{"num_hidden_layers": 9, "n_experts": 256, "experts_per_token": 4, "d_expert": 96, "d_shared_expert": 0, "hidden_act": "tanh_gelu", "moe_layers": [1, 2, 3, 4, 5, 6, 7, 8], "router_score": "sigmoid", "normalize_top_k": true, "lr_router": 0.000787, "tie_word_embeddings": true, "batch_tokens": 65536, "train_tokens": 446100000, "max_steps": 6807, "dataset": "wikipedia_en"}
Below are experts of layer 4 (counted from 0) of a mixture-of-experts language model. Rows are named router (the router's row for the expert), down (a neuron's output weights, with its number) and show model dimensions 0-127. Each number is 500 + 50 x the weight over its row's rms, rounded and kept within 0 to 999. Numbers have three digits each.
After each expert's rows: a language model's description of what the expert responds to. This comes from a sample of Wikipedia text that the model never trained on.

# expert 57
router:418509593524498579461459471521442437478477544581463444534502521525438466445547481443424471437441540529439535520425468449514493542473410551440486524517536549504460528483548528520511466562500541392448527465514519471451506464527475531546445543510540523496484464478583518545487560503474460379569581538511550548474440381546541549542514536551396589476458465537493678534547487541573586547461
down0:562536425474461448499483488515435514562585542427445541521483519609442421453545467546469549470543490521499459578433437514537451531494376471481463590482486536555539451605413489465619499510507442558503461488475500437458496562502580581499493510520555463542500486503547480460486391454592567443574501580481491508473509471451566521511440484642601467487482485460469487497521431438543513500428
down1:621496538607498501556403477508479456539538468510521519565480465537544464464516595544490488513522524537522458464522587555425527466494619632466510409548516383561396456551503529460486494536515465590483493593400468441516513530456628557481456470537464534513533472453411464441537490545491517518404518529461500445445496532458482442529490509543471431546480545455496443525469434519502460436428
down2:405548540435489535484483572506524504539495511422517566445490436508481468552509542456543449478499670510536516537418480473455528506513428535547539620521514434428503513469390454502485522362418577491523529451516533455524595437510526501529491475510528476495386524532513475523440490455529495577608517483524448443464541515481405556503405622520445507485516542496550444465513516483518574472576
down3:521561617471573507508319505415527487532474532479508497472532509437516583447586458463516529564531546485562481467412507520540532535514499489553576497466505447596532473470569434452425458480526420475476530479421512527505470481537453474557493465445489539508510487583573576559474533525457481432491462476467504550454569562358432491568563491572443462543397525445520486465553489541466504560421
down4:541488487487451467482549481575534547607569508504452520473465479579484459512379433556410603488519552507540420415438500407536545453511431467466473508486499558456560518478455453499524605500548501577620389438476494435420583435476493426483504480426556473412450485582540440497546593550516444525507474515508450508473574546501512575522510505519464493480455605471535494581511496489543523500513
It responds to: Final suffix pieces of adjectives and Latin names, such as -an, -us, -ian, -ary, -al, e.g. European, indigenous, Parliamentary.

# expert 15
router:460487490480444488479455601414495452492466515505492488560496627425488479465509554499470552412448580482459525446462534425521401570508482517464496453474510563430460465569544526494528437602370498477457618442495480512466452542569504551552455476556536581443439469460578544547495568480455522419517597485522533501520406392516519520587506506509510510503444572572494545531529563502522430538548
down0:369450596511547486461494470558508384514472510448425461518434529483562462481494511576578497498406567580509523539543502498484449535545462413432410522426450408484394490518483451410551470559490531493520508427443466431495522477562523536558542490501499611544557548447439460483597489514470561508547510520494486537494501602567526527468527504444531555502451401503522584449500582551527554469480
down1:498521533451571507494579509428469535559393471486476397421500496485512459470542532511436464512547438483510573496525451451474533416493558499541455546552449601496448533503499391563510545464497539528461418556527460476577564595496523547432494529662509496463445539548551430505500474466556467572501382485526532592507421493451516472487532475549473529452454482627530459454472467544538501537406
down2:469518612547531511569521523547535504521516484479570472526529404482519568485455493460454462429533552528399532512444520569401502490489457501516587596468503532455530540491475532539441541544553534500453576532528512440528472583589455439382468526399361488472521510483386425581486354480561476483525487522488494415545578515483537506520500427439528481468500434482506570494562468490562502498525
down3:500522494516611420417497510477466466540594495512524473526469516459531429525493495489515457605453480528530566510473457484589517543373558536477529467461495531470516546470508482564555526580548558487456396441478423466577516393499444577552410543467422480569510500439572424530521458473589491531390497464516541543473423495474515530469557502554515575472450514465458576512503465407433543614502
down4:483539564448515425472534473481510531535477466529548541452579507604466548457345464477517569549446488421561424492542455533490477540498546480489389468429510446466639479498523551479540557555517434492464435483533447446530473474563497529558514535462506402505448514549528456532416452549508468599582462516514536531462538529469535486523560528502525536464514606371469422548432463586526496432497
It responds to: Adjectives and ordinals before nouns, such as former, first, American, British, annual, plus long-time, 21-year-old, 29th.

# expert 49
router:459500508404491538481447550428494390537430474489479515555494558481509564511513496551510522443451534497518578501409501495530385529487464562514456469573600568553450520477487478587493467610475528497464543465492505549391485465616552499505437560463507527510491463415522551505522492419451504494519569547502522517438375428460508541533430500490575513517391635513523600456544542514500459555528
down0:434566437518489556491456531427443509466499545419467522509481475571479567536590473590479481479507458488604498445494504389502495469495523424562487498490604493502526523476511507506532523496503520479540514514426567472426421603525485488580479527543496515443570447472476501536495406562464519432522588441486413475532538524500593562590562426489496552467397395536530447424581485495618419497474
down1:442478467584428539533567477449606511513468502568435507499488455514492501481469559422491527569407518528455504472461544518507586557467594496485619476476590522508460448479418456589531518402554468557463459473430492477566410494453458526547519494516493471479488439420480500513449457512564550540624537468493564589504571547454475524484467434559480418558455478540558432388433508514568509467549
down2:509478512487542530534486537497430570526485493488414538532554480440412493535500434519477512513484427494499501571538505424546416388501542520555550364495471435441511549450513465540492507425601545559464505429545561525495482482525495523574481497487553512490496577483545472485541500505624445477491517504524514444527565448495459529529365349493496556443524644558558465592458502533522432475427
down3:510590486583553417496426468512469477429498481484471515616505398484488507423361506484424528428464474503495479519447553547478514492548550454441531501501564569527581559519459461441598587592510575541396503499536504527489528548379586496443451431529524535527559501493510494557546466518540531490371433540500524373504555494449505486497531579436491416531501478529511500449528520495501497501530
down4:522512459527502452494475451571436576509477508498466471456547627446537506560435505478514483492465533499607476455471437465522538399507515513369506522435465420403473382467520489525581545446544549505487615487424431430507479552639510549532507535590437447577532509601512486508537462478495452398516472464540518477529505474470555584548501482564443491453502595523525502480490493457537492508573
It responds to: Sports vocabulary in athlete biographies and season articles, such as football, first, final, debut, league, season, and the er ending soccer.

# expert 22
router:469585461529512562472447529440491368526460537445466591537494506394525426485599522450474474469559431496436525541406517478554455526584444578512511485508549517496480515449528496530570387512463565519456525521539458426487558528555509445523396515439513526400479451476544581595462487489516505472526460543548524588516424460564467491531429565527467445500440555519502635512478536525502481591517
down4:568528477591458534444503486546483558589502452566460427597466476554488460415581457557608425447546507444494504466595433516436430607499460507498487509489496508517458567520518419542537444482551526494467468473563496616454417493493493532460501520519396524522488483463545415484521648567578428525496404478505449454492455497457487541516481470412551521552554428532501516544471524463517556451469
down5:512448406580498507486442411502497558534537499463565500396471455501564547501523567543466488512523498469505541508416575497495488625502571563527474431447484469400460473512433482428503417511483438474539474490509424489470497527537520534539536564598464507617571528501526539508477541528502533551416496433499514498490534562430474614583555547543488483507548405548472481356420494490388468497463
down6:514516607570519492520523428496514508579563518562550477527440541514477481507486516527449490550498486499466438468583512502463467510441514399446545555435449487377401486550520543462469501447498524452437583538552509500457541446512486530448525512462492453574570629415533435595549502455461484461604513561526427498439529419398435568542524580488482519529526493536569449501481449451472603423446
down7:498501381468582479517502495463470465483458573484453557446500569497568482510567502467466453498610387541421511453489560463527510464499423549538414545495553428452427484482478507485504520537503487515518448519527545497470478527408500355532579615503594523579463546458573481536524532603527451561586459521497495457564522456509439448444510575445506539523424567460598492491506515525433524460425
down8:467392432512523488413502455492454429455546430525559539491516542484537437472526544458384540529505575380571432498555501478527616449482491540502462522585495428457467425415583504494530476482489548604514522544509417412513503490449421626521463506489463428470475508560513551480535549473514529543547559505453500463481565516611560569542534464578531536494460507474456521554510462539446487408545
It responds to: Nouns for people's roles or offices after the or a, like member, President, director, Minister, coach, owner, plus the piece iv in Individual and Division.

# expert 55
router:459439561516448560439325493503520446510480530499511563593464453438567518523504599523467445468509464588460479526439494517471388523546496544470551515566479552486455500415510506515455431570521512477485471509455429557436537471618560494495450568537510502521518466439559536551448477513466451510504489525571516518441394419545508558577498500548553450593480543487512562389534394565500530534501
down0:405387448521501564480519543500376529488504547501643544491561543545441488434479488439491583501553487442587447564544471546538523437639487521524433482506465474533521461466451531504519471485567487522480426445439428450501473488540472495498506480517472528435525512465508527556467448528469429495513499522555509479567552636557433392464578546437478559451461490597450539443580479479465552546495
down1:478583440505512528532450526562406502419528624435492542429465488552607518545520495421549508425415450386552545503505449456488512467554510447527477369500511514489482486450547530474508531471430479408573536556502492480491533446410511506406524536551447567470521534555534537548481374513511524540442472543523530499477549488519513485454537511520575448575452504394450569503469564523467569534598
down2:461503544517554403428469489473457569538433487569441493488506471526478525538551494469530556465431431489522513479506506414536391617576477508408456543430551475538612487520530619511512538509508575528417561411481494555542577495464526570549456498481500574478528551465515447455514554544528517455465498448551482468496441499476450433554465370484554507443552470594424451493419578530544519432511
down3:524432518502556460570516565503480537454614388413488434474517550453480521503393491513532536545438537545504585552572403498560425470469493541478536573445558456443510462569494450569495479503580554473535491561503482575538475481427498471462562543542576530593524504361435467493537500505514522456546565450467520544472401433429447492510520517518546366516510491491458530462411537460477545492536
down4:503482494447474516516533493451463437518559434527522562520472449557449502443564575489485493568478401539430425532633521599501496550503529510490472497461593464561482482500442548564561406514512442499472484553440425533543597502380436515615529524438521539593508438441542486430509492546433577489481505506543590463519520422470494532518558535552456451518437431450557492403450474578500458487506
It responds to: Final pieces of surnames, team names and place names, especially plural s, ers, ford, ton, ington, as in Redskins, Mariners, Cunningham.

# expert 61
router:444606543511530517558397488479446365469447507512479448616448567540576513441590611485445462498488478573400506471486454536452508518528489608514578553487499568532442483467538495518543455488471517514493551531447472466426558514557501438463478493531560466469469434446572514542437593506492491529614530472522510509458505429464482519561511552542521542428373593522531559481461571513481506540507
down0:522491472464501451478504432462539541561455512511539548557483532554518582491559488470502507399579496505523514429538424551544528457503514508509454441545482403504533481451520432407474549539471560464497570467574441533469527573533488493542528484499514432504461416540558520472461404451408580589431525491450383449491478523477467500520435484488493448443488619486600536401495615605564592526506
down1:560506585536512464513413349553514505527509510502510549480573407533543503496645495500598440521548466527505534488433495459429488496513458507432426422518537411468514524460444479394554543439471511432497488498534492479486466444429522634428522499517498503542522570526447517441430585508491529485511417474483557450572591532512585415526467493503464510535507555538449496600478571530494544512438
down2:439550419440516463487461484413484538523508516440471570482557586431503508493534451504458481424618573488420514519559467463505477506423496564556423519610526481506564500476525475467440570369521538447463498479481447447464490551548520594450487495498552641561581434470506413596527461481463517404509479558489445591564479569539522489476492450452564505476508552419490533543436505527534518516492
down3:474548529488464521553436561585552503522438502458511462619553391512444447520533472566500498468441475495555576490467621442494460516522500404481552487488475556528491461531535462385422564539556453510450533427512564480518521490514535508482439480503524466494525551442524532468580448557491558421586408574423475450530547559492526514410603475529518502458556545441408459458539420511540494396542
down4:504527545512461434603508506490483481416519505475494419426516501520525472521584358490512441498450474514557563462485512389386537515508498436581514588505472507421414575516444479420616576467537509479508474544568641572520467523500412444529463532597434494531499458480506549490475439496532488526575453495492485489553467493515598503499574525557566518429452467496460555552498451521502528444446
It responds to: Capital letters and letter pairs inside acronyms and codes, such as ICAO, DfT, IEEE, mRNA, party abbreviations and model names.

# expert 50
router:473586573477464566491539405442521478526478530466411501513528450475565490509543589507431523427500458524491507504521497516568415509501492508456548493578503532494559449461507548554510472512465485335539515527427396447431541564544468413539490494571554527439581472456488465461529573446399505497592460435559537500507488455472504470526483624554481537449500512520547541470495500544589502661485
down0:495439500556350456473555473535391520463524542580572527541491506521502480483520429530487460435456462483495566517529511526478541503544500561506499473511451435482482369518447440451450505523420556461505575476583582455492468558496530447543498434598511609513463492554520559510513445576449547512488416462489526389453506506483489593549565421475521539581568429470515383547489544554478478565530
down1:577465545391478457361400430429560463499528466552514555504547463570481503567465457536480603524464448508506512512528573500507513469387520386448533448556500457472586506559486468499474529417580534542564525467443530532510536564499508481503558490452542457481538450514507422533525450514570479448461484578508472519481490502475549538532494532577538493527549568578401507551341466427495444518532
down2:533450506526470470476449490471417512587430426447553503520578466531459532457471579549486525511479496545512514584521600504542546504490485626512506376552520509492398499444502403448552582529542391435491494562478437498391447498588417521555510505555615529412502496450537493508444440496487426424541452478497506514536582525458457556517499457460538455569521498517460532429482524569554557524533
down3:509546510525386519564467428485417471521412523405498499486491466472438599474493535581470465512543505540543569440461544502491499544497505561606514511473523520565491474638530510399484454548529534372592483482508526460460547445512527443557590514482529488521545537555489418438543478526399497554480529453459488451541442533478510497547529487468496508411467565404549409556556458403481570485556
down4:482460522576587426510427483547458514480420544495461465432432604511442592455530488562541520492540503443449483566520501490492505512550480566447525511480535550517493561457504560495465557483512574489480455432518540509528573454534444544447391566553529448484429585553566534537501450528468524544506436383435466500551431468558577539476457482534581593418469510507445453422426422549535398555538
It responds to: Equals signs of wiki section headings, especially the closing run after the title, as in ==Career==, ===Harmonicas===.

# expert 45
router:458496514417458563514392522503469500518508490573488480607461561495518476404485488538481397416527484505459502468516493467542513472514504529463463447503467472568483460431501488532512441481437581482504586442566448495363562539566428433442490450484549479456568426469539513514423496519426487509581492556458609578391523458531608460549492534556526558473464584421544551471481491585564537525488
down0:411479483454568509477499474559511469433520505543473475345582565569453544478465421474490569502454528558547526537588405477482605565497603450441528483551507525540561483538523610495464517530519457434548446500463471492450462552557512587467464568444414454507468503483431465455533560508490460440514537543479628556454552547535507459510512440450451483547439518518463433445504449465477460564592
down1:532469530468562429507602521436557453509558521489461467449510495603428470486511475531438405540529533491539468477476501583462452420495452504416480535514450431477402508509496549491418479446434419489533539533483548505547467555477568451497509491525460477480406474487492443517369598512548494518540505560550454450511569540508534607491488612571556453495578485510476511524656420535531581518463
down2:467489504585537628533496455448439524468359462441533418464534554544543518619563512474437485502484491524390473480463508448472460592582465491458565506479498507489522483474536399488547584508487425473523496462509516466604465502414470497465445601487499533473510566584464479435480546544469478552464553364459539569524467542472452561459476522525504525559519444515618524554489475574500479499453
down3:531481467617528465457576594535500471558580428380436423477475452459441459494546481445484513528498470486584505465490431515541533564606446508455499441525549444501459592465481478523567538530520456514480443545441511476565522540570520558498522531533557426486507416470507479530522487477464506423551515480466509466496667495434497602448507525431524498534491545615467512424566481436550430444438
down4:579457525416634512526416481473510508434403546574451509414471540518500512639508443570470473485479439456515503480593524505490476526504456450512514549558527576378557568505372419577513564488475536555490497495427500470456542533510532447489486508454459550473502592502525534481568572539450583476526451478503389559482461523465505527464476548569509482473455516564426497451447464521545506537412
It responds to: Opening parentheses and brackets after names or numbers, introducing dates, places or clarifications, e.g. "(2013–2016)", "(CBS)"; also braces.

# expert 38
router:469515467489505535503392520460457396465495546527506498572421533382485489425505552487534514450501477481459501446386498459553393553613548461381576460612521489567483498465540495538560530519454537520430544522557483459448470579506455493533442558529535604412483439455529547519556578514505483485479514540599508533494473456482511433519434492494533551426519521494529581453514576601526464559530
down4:491414548500488473425393477425527495577518518509486520419489542511518610523472473575525549507506484524533467535543511539532464413487379580460470587422625511503530501516482518490557536473461495531519540477506573489465490553574524569514551432483464428488491542411439516582478631521500498465497528494442563410522396548489373504428635495485475489450478565462464520558477486516481504473446
down5:446533436502427459520548572417478502463412483547539617438531466429431460497623503464520436490503581440595463499532559593496516444532536522520476470538490503527500475520489512370503413606503441490431454411475502533480414453484494495516498523515491468439462513556597585539405550461590602527466540478469528545504542500535488445517456541545493491531478522470613446518551569493493465431516
down6:482482583531562430516555432516535440484478488473527516502390578460470496486632515545481495480504584474458462454551455422440504452534524475500563554502513424417481503477408457460575565508585514458565473553450484427601540555518534438569455525460617440545500517557438522491565479490541453556454512580512542496527533540496571418546520399535491473466489507454424491431455542457501598465418
down7:527470462625526439576518531537487447545582435502517459465578515574565609576494457477468450526510374548456460555482446538523474489508464514466515509476505508510611561504502431429518418501540514537462452484481489464509561499435450512537562513391510433557495433546458592445545504364617458486423485514405468515508516487530490493438549582432530446514520531519490553466475452540578482545449
down8:533484582500438476532544554528574512445524511444410576578537443466491490569397570524510450477464480466479548514458448506519523615554569567557435486472465523505472502491488470556512540411526542435477412438451483394507478433482477469500427413470510657407542411588485482547522503485490517483461564453487554505479507470551528501451513517589537406537568455480440525522465502515531611511563
It responds to: Ends of heading words and media release terms such as Re(view)s, Demog(raph)ics, Decom(mission)ing, released, Starring, performance.

# expert 28
router:440523569463496563485481498452452463452424546533489448575493640440555462484454594471509432441596490516502449477487524407491441579613519486544542472506530506572513512422588552516545410499475522482495545555486460516479563562512453462520551444536629534412481407546541549539439471480495577484539540459485557495424451513551478531524486490477489564412402572517529492461455460504539461475586
down0:460554536568478479475505483526503492524407506494414556489480543455555475507413545453589454514526473426481476496473523541482504501486432398640504428501581536469486508477423525543567524497583510430486507435560409567564526537555457503431670468493516486388496471575471480462514462504535491594508577467435518473500482556569378527486485472439517562548497570517508415502526550493462521431501
down1:642430403593476591450526466494519572442456558436526441547450453461465463524458504517517497529499598489447537510477474480500523539569536498443536541506441424564464542560596500558473485520543490560568600469474452455471432461498591502501553522454415566405493485478457559533577490527489470514518561502402510348472518473481547463520446441533509426600515465546501504446474519545484512476440
down2:435451466510543484507471519464536526635532438452518451426486496470514492604518501519414550543570603504490553548452484498483532510512519549549548505522526541576468488523482429430582484475500528494618375521463449545548520536535542508527459468527559519410489418490647458458518428565515420515375463517411443569445525462490424471475509500461511480452521402496536532447489530506481464548589
down3:478409474604542508490393551453461473456521445541527450549539444509457523579542531502526475531458614472445495524477518545478415537472484489507534482561567484528428426492436442484549514499466448504474553420543502514592489482545532488491555563540534484544515558439484557477368555532565440519561561500530464446459533475571541525510512486485464455446353486498384550512548506594451535551367
down4:528601516399497461495473450455457515597498479545507557443485556509520483547497530552425448493389423508618435591463507530462514572473435557551541493444492455538459503518474422499402460478602493490517486469624446543445522428554521542466508480521466536520518595478528474556474464555551436522531508433433538452569448477437587474387498528527558510448480567513489595538545506423473445501521
It responds to: Short opening syllable pieces of words or names, often capitalized, such as Se, Fe, La, Be, lu in Dissolution, fe in Professor.

# expert 52
router:450465505444446527464408483519477481511506507614486534531516502447522531478518502507378432414476454553414546489511483495505415500543516568419532529519485463616457525503541493577528463451433500475498566477539391497450571505506524472509447518500609499458510465462529488538447470496380455502587452578452522538496504411565596536582433512507513524534480665542569551466503478503603508502547
down4:427467564600501504496481536543495457489457445407509522523569506480478486495462491448508392528549543485549520493448533534581447501489427538453483524449493424514457436411530480530536558539585539385548511434518652548535543527537539564562463506522418544526475542611505513454562408472459474525479451525507478447523488519585489488480512441444582518545351531460422578431517524476536475433508
down5:487479579556486520554531439547446513598396464527516401618461490496496453484504459561520446536587450504512519506424457411457544473502511357549540457557476496456479478480467529572473453520558428517512439436516535556616484625585449414542513393484501565565484514553505510473482446473482547459510562404515451460490568484420436525557513499569486544504557533506477553514533512466513516449461
down6:501435381518520470653514514611520521513592505506534520405517526523442451498492510459519397562531475533495491591398488455517496467580417465447528451574543486450513433501485476452426484532499461532463522541407459522501552492488495550458477593533596533586403504488536580470442532534424390467568539451468564544525489498436579477520445467497504521528453491490466454540508518508452578576492
down7:475560542519526552567520422445518454517474488395460494473429514452481521518455563537547590610517507505474566536522482452563517465453463535449574479475444418494620579540448503439554446472505571465556532475508465490523458508447526467439445503469480553522475362530541500511514446508476623550468559614451532425467537555457557538439450432554527425488591554458558493559446446455470442494526
down8:576511445479616512532483526391469453426485474460480531552576582389464539544544571509498515535492527492516525504382551516535439454425534492468481521578549505540425486488526554562544585442585477571588527511452478433545477528443510478483517515473468532591449523447508515548492535451506567504438432492535483417446497437388460513432396531458467470534428596507550516418527567461504562519472
It responds to: Punctuation or linking words right after a name in lists and tables, such as the slash in club/apps lists, as in cast lists, and opening brackets.

# expert 34
router:446520507433436608445512600455483470470397648605491543552426531448523476511485546445475416468534509529456483389437505475486452512565476488519452504447579576522490487566502499491452449501461547526505473499545518504409504582583577533415473526531514518466494505491493488472588545495499493452483535491454550579467472524450535478546350522521595531498389526503604525470473542568471529510517
down0:526556559486440493446385551550484493526513506494491434532569476613505483510548481480560458495457534543554474410516474495586548520511490509551520530551526477496564451500511489497468521494493457477467452526391492466518428409573485552521560493525476571442597519509483576365452542551449397539434514499568454471404463589437472520501439533432500491559536439471471436502509537541600464638422
down1:537461519501411519477501482592464512403453488584532513427550529444452443494450414528521532434557499521386509405500603458541571466512518619558503462562569423504476496515513504513480497473599494565494502446462509497565463508470535496544557502486475455472500412477507529566584510577461436462402622462499542536593464518528501479589501520424399537434498553550507531497406499520461465523446
down2:562385503486540569511485513457486541471484509630547327520487473448526469444489513498498453469513548448452458348480511487515494538511571501566535491476475524467469548461452499469483493558563416485528482482539493434555423493498675558543545442497462572440547595459571564500433458492434499543471499494470443509474519488572567507455456507562504566452445521452529529584521578475491544461492
down3:586572503462589494519426460523465462472434566555489448477457539604538460483572517477481450539430571414535435564470422494542456516442452444665556467521457486534560444492448468573450513520501523593508473499533546436562571499534524529424535475541449566485435465489524572508523520469603427570476404445531504521467567365467494545482495458535450518523491473469513500515494429525524444554473
down4:545419503401479505485568509475477441463513544517508614459536494488511471519515474499543478467557532513533487568494561497473649531589393507378555448465477492487516405454483519491610467483567519575440573432480558485499547562518406492443490492466501489484451497509502468589474603522552481446464451520559539459537474456438456466581499457500520511471436449497484483423511566664438475544506
It responds to: Word-internal pieces with doubled consonants or clusters, followed by suffixes like -ed or -ing, such as est (domestic, easiest, Palestine), itt, unn, ff, pp, ck.

# expert 24
router:434518502466470466427471483509476470540415555574474418514535543466556477539494534449450436416473532550425573462517565545460509485560449628466479467578472575565451540525473561534502444522435461441507509561576482452476531487645444458519455508536496612403499483490500500444462500465459551458525543482476502514490425412521519489513495579473514510563414601463534547421608505525512507537611
down0:558524469455458444474495422520440397459579376550518544496420415438569558571422482520527511439508504499460430555552563489485521503502461475475528538468596525514530549462474554546473559385588492455563510608573454569411535576484521429480552488517509521501493451557539545457483429497559434460527500460436496390562489478470406474452506465525510539506521505478462512507586616531505520540546
down1:484561554568508416415507503494610472610454488544424431553522452541524528520452559476481505483462503495522478443437503524500524487469484402460461415499594513569569495598501555473521492519475466543499478430504381468494512549552497442443541570523435452528509544559528523504533493390556416557469448560497491386468457477465494530460495530497538489552455501566587536462668518478534487462410
down2:522459539482466562470549492525439501479484549522523470545464575514482558590501524548487596458453453326515406563450534548407477424513457443516505507405509498613478532469528503619462519530501480589514468540400490543528511508500439378473591465517504485452459447439515500535505414522467421515549473461481423430525553431511445577518538501505497563512523581468552459513542554554554535473550
down3:539534527464569551560471422474460577472509448463439526507560513470460534541535493637486610436466490473500531536510349490490412500481524504496457549615531497546553546497447585486483481565491467470458503518457424501500425501471597498365491505446547553515478549578471491491618572500467488503486487476470433520421446444538597452502498575484529502511466586469467442472450573537462412480514
down4:595564507497398463574526496408487508490490501496537508587432451443476588528418473468607550554564517559426471458439499505534448425500510477492438497565513514550568542451489540563441455476582496471523552474474543548503558540479423426487538538486495644583502421385388479463428490468487537417474513516551480521550493501452399583522470515454482451520560479474573487521452533513486513562518
It responds to: Determiners starting a noun phrase, mostly a, an, the, plus no, any, another, his, often after is, was, with.

# expert 36
router:520482490495462489493495557447463446520486542536504466530420511408482521508432525526501509409542482456476530471461471595426514480560421600449505518460571486488401509461438480598539521624471549508510523498514460522440532535532566398525488518530529500446485474528490535553465494532509539442548492544512491473431409401456557587552446580481560445517434569400502582456456622585462501576597
down0:521572383503583522563582522554514519450508553547472455421440582512449460467479530553498434493523552482535527501555439480595592572559488525563556479547446546424483477512458412411413462499474427469470468531469538511557510522503490483459542531587480512470512454446557501439501427469471466542475511542499443452537495516483517534459389557413412577396563492568467523537506404527597539556466
down1:419436529513550496541541484437457466483527584543417610460476519492504492564474425474580458470543602501456484520533452528530515487510546542479501434469526444520470540424592525503567532501478436595508526461597472529472586392463576545578452534512456548397495487484419490517501432523488480573492568407404417503467552447474589436412473538515551496498520546534536521551487502444480394503553
down2:446421473476486414435579532434467492476544556480532461552538501505506522507549449437487540504497555507391536457515552477539492467445539526434480478495506380529443510495467547497452539447498531598544618559454481490481451463489586488478569464470421357491464594541460507599568392573562566429481527504553516526523471478503605460452563503443470478522502497444526531559603479479447545574489
down3:470567514423442519515559464439480572497518495624534545392340479439468472508466541524454495517456505558424438579530536501486543542454465446490483613444532470541524602551489573465516434474568538531563541479477533581443496432534453418421501555514522445441475464466466465515456514549455546559556472547518473447491499450526466556579530478529519554441498447555434447503537488458531606427559
down4:503547524463482462551520459404424477471547488505494511510515428587387544532444425573552537488505439542551519461557574477494513488560485499530543506470592440465535506506427504418536480498475503504568584587453516500511491486382520531503486446495352413516526570522531561418530450502460481428462515543632538448410490470546502387475614596522445489490512531503505529524471582496523517494452
It responds to: Nouns of time or count after the, same or following, such as year, season, time, day, period, number.

# expert 63
router:495502613523536521442466529489439444473446514592489486540521516442532545530570534512420407415461453503470534434453540460530422500602440512423544546494550482452523470523524557496481491533361558498552607509542454514532465459550523463483395475507571527481505459375586546479453461518457474523523493469558524501387495441581577570518477523412511571471489521505577548426563503474552513519434
down0:621533434545509496539441525480379506555474518496549514589433485406461448458537514496519408514554455471514479458544488538540449332505476517571410479491503497569534463522521508534442416565398455555540401441489537516484491475453570562442527585524535545506515511529470490442477513546530463563542489477536459568496508452480457535578460491432513529573401545489533555488578543564397507549493
down1:462496501557495541570451432463510528519511588565583515519464516453531497533451519562497512520479493602500432476486484525534446555458479600489517471472464526491465468635398557528520480437433437446475470500513383610555490496533454573503476501355488449506486449587463575444570494533477495531428419493532468509512478528509559576453466441593516481610504460388552472508497438488508476589475
down2:461502469605568513468420593471459497469538483540526486538495542480439474447520492528551475474583508426488446491442534492503496429476509507467512475432465496534431524602501528486512442504476473496401581412531479469560552644567564501461494464494446524490503543604485567522427520508464524467395572486538355491585449496481461416496458526545492560491471537572603563437577544493455550485427
down3:522502448486515430509501542454472364445556516530382487544454575431435520500372410537525431438526642407524512527536482556530514455543512436594556557433438529519494537486542503479480532445471432505516485594532517566571596495455485515420497456495503529485534374453482532488516524515453610533488535539521458489587492531443444539543515466578530547545484468538434480455492489479549543517496
down4:469516597582426501503531489554487517519456459493501429440496582471493552444582567516488534453454499535525455483532440487456525517519502442564446452527463537492529535504477431443489520492443422453530398553451555574437455559447548494537521579533421506572564568463449430479489617541408492580448563449485429561467562515462497429593449528534572561415448424574467451547555481548504475552455
It responds to: Commas after names, places or list items, often before and, who or which, e.g. "Rural King, opened", "screenwriter, and director".

# expert 29
router:510592482491547628460540489481504458491481517492499476551499497469471523481597575550517506400546591573468493493464512474500470427518510547404464410545566473451483544487521554464561442478472520400457552487557433486425483526475468458564425566483645479461492470510588487543524538479434520360522495495475557519431448529535593477570549589492525416453454527447566563483518529515498445572478
down0:510462480518467545494464592479471495537588508513544381567519690494557565438481536419546497484464529559495327480493416499501585453495511420507519495487477534520484498477533477451528432541574525496542533538472486528530437603459467531361472536482545562492474448490480479457433490510523575443480577511535502542481492563462496519485453508465554374542431513496487543503484510562450415534523
down1:520532485496561443487618463567416516446571516552456468380521552487442438534467475558449507510490531534499506476504574460493561462561545480510572469388394536518459480552398577508553533462533365452415545497476448535571456456517454445476398506536528561504554586472512481547410522612558466586555500482478520473512507523461512514586482510503449495448562478416548460457521500538536461492530
down2:486513477493628496502526542552430448498499570594458529413446507597464525580534446538493409432529525602435549479549430399459502491531556536444516503491520552504373479474581530512437538512421503467457443504524490444454469547497439471450418524477433533479458479453567450579495491523548489499437395489587523508516480512507529514483488426497543601543508537542604396555511555554540455491535
down3:554407475534507440501433534511430431525494483426479469461492577491454489598468581527515557461376484582523449490454624490584487435536422526527426601478568455484436527455539465462526448451498578545446529462559464539514490569542495431531475483556446530554574505472502472546533483511584558433492537455513374515501498469523541479477555580509502586481454517462465454427546580440488490592486
down4:465418560538435507491583506520417460449471523436544388517540530457511438412592494473574460529460517566571632468563460561508486517516629563541517493413481504486505448469501548537489445470554427525508462560384497501498609475485554473497447459524622511496487518534430469470527511583522604473534531491521531570496459577416495542412499470451450481476439551513525471504437500489502453459460
It responds to: Words that introduce names or labels, such as name, surname, called, father, wife, Genus, plus colons and quotes before the given name.

# expert 10
router:447529483521520524492409539462477411455510484498445467546425575521565534539599543490544490469533464561413462470451511518432423470532498583523521499496505551439459433487447424502563478486482539509466547491520417457419611491587542451518417537509588493456429452487556549521515481374503492490566549526446502537443440439570483472571516553559538520515399585561563616500472557518490502576554
down0:558475471511400539510448541534448619430512501479549565507491578446498502482524436578411561484489534566462564465527525554428500486540582390571477484579434473406486513507531472482500473501496486519476591391405485503519477468496530486494496522433511524474428533446433529448544513526536563462510460572526470478492602534492638527551467585453538499379456499494493440544427606509503431512489
down1:527487490487534433511426485450476414418513506519553517454368525548552516551485584478498417556660432520444453507516475540488495512507489531518565486513415533512568442503579575602454513446490514486510516545567507509434480519567463530506448391491581454396438435429500567477465519548525512537547524536522517449472553483451527476549514545514496490495516496534420517624546432526506374482413
down2:515410400571492469523522477508635490495486440444410425471520504544591485495502523543585557516521455490488461476478512503499470479523546533535428564368433492548553464497487376513380558459550484571574520520502489508529486489525503479397476571463533525545402500562421466581570511505513513550478516478509483567622415568495522526486494437461431560487559493492549500510471572420433490485507
down3:504495607488496499545488486487520594520525515509488571534587518480465551503446418440515491607478520549430488467501535499566562501534399473590427551506475498465477538503487489514439547597442570478489513487463515503429479466491595461506526441429395545520494453568459415450431382612426508497497474569404535508487508520510440444461525563502422541515557488635474467538476480576561425491468
down4:464504484395555413449492568478505370570437538601486490462570488427469482427500440466441601468430378388547480521475485495471502474547533478563555492552551549500466444519497493477535531454539576503490562523506497536434605489457409497525533524501438509452603394500564478520518533497549438435525511450493495533435556486452560542512531527525509564517404508487530486456515570509560604555497
It responds to: Uppercase abbreviations and acronym fragments, often in tables or sports text, such as US, USA, UK, NCAA, FIBA, MF, DF, FC.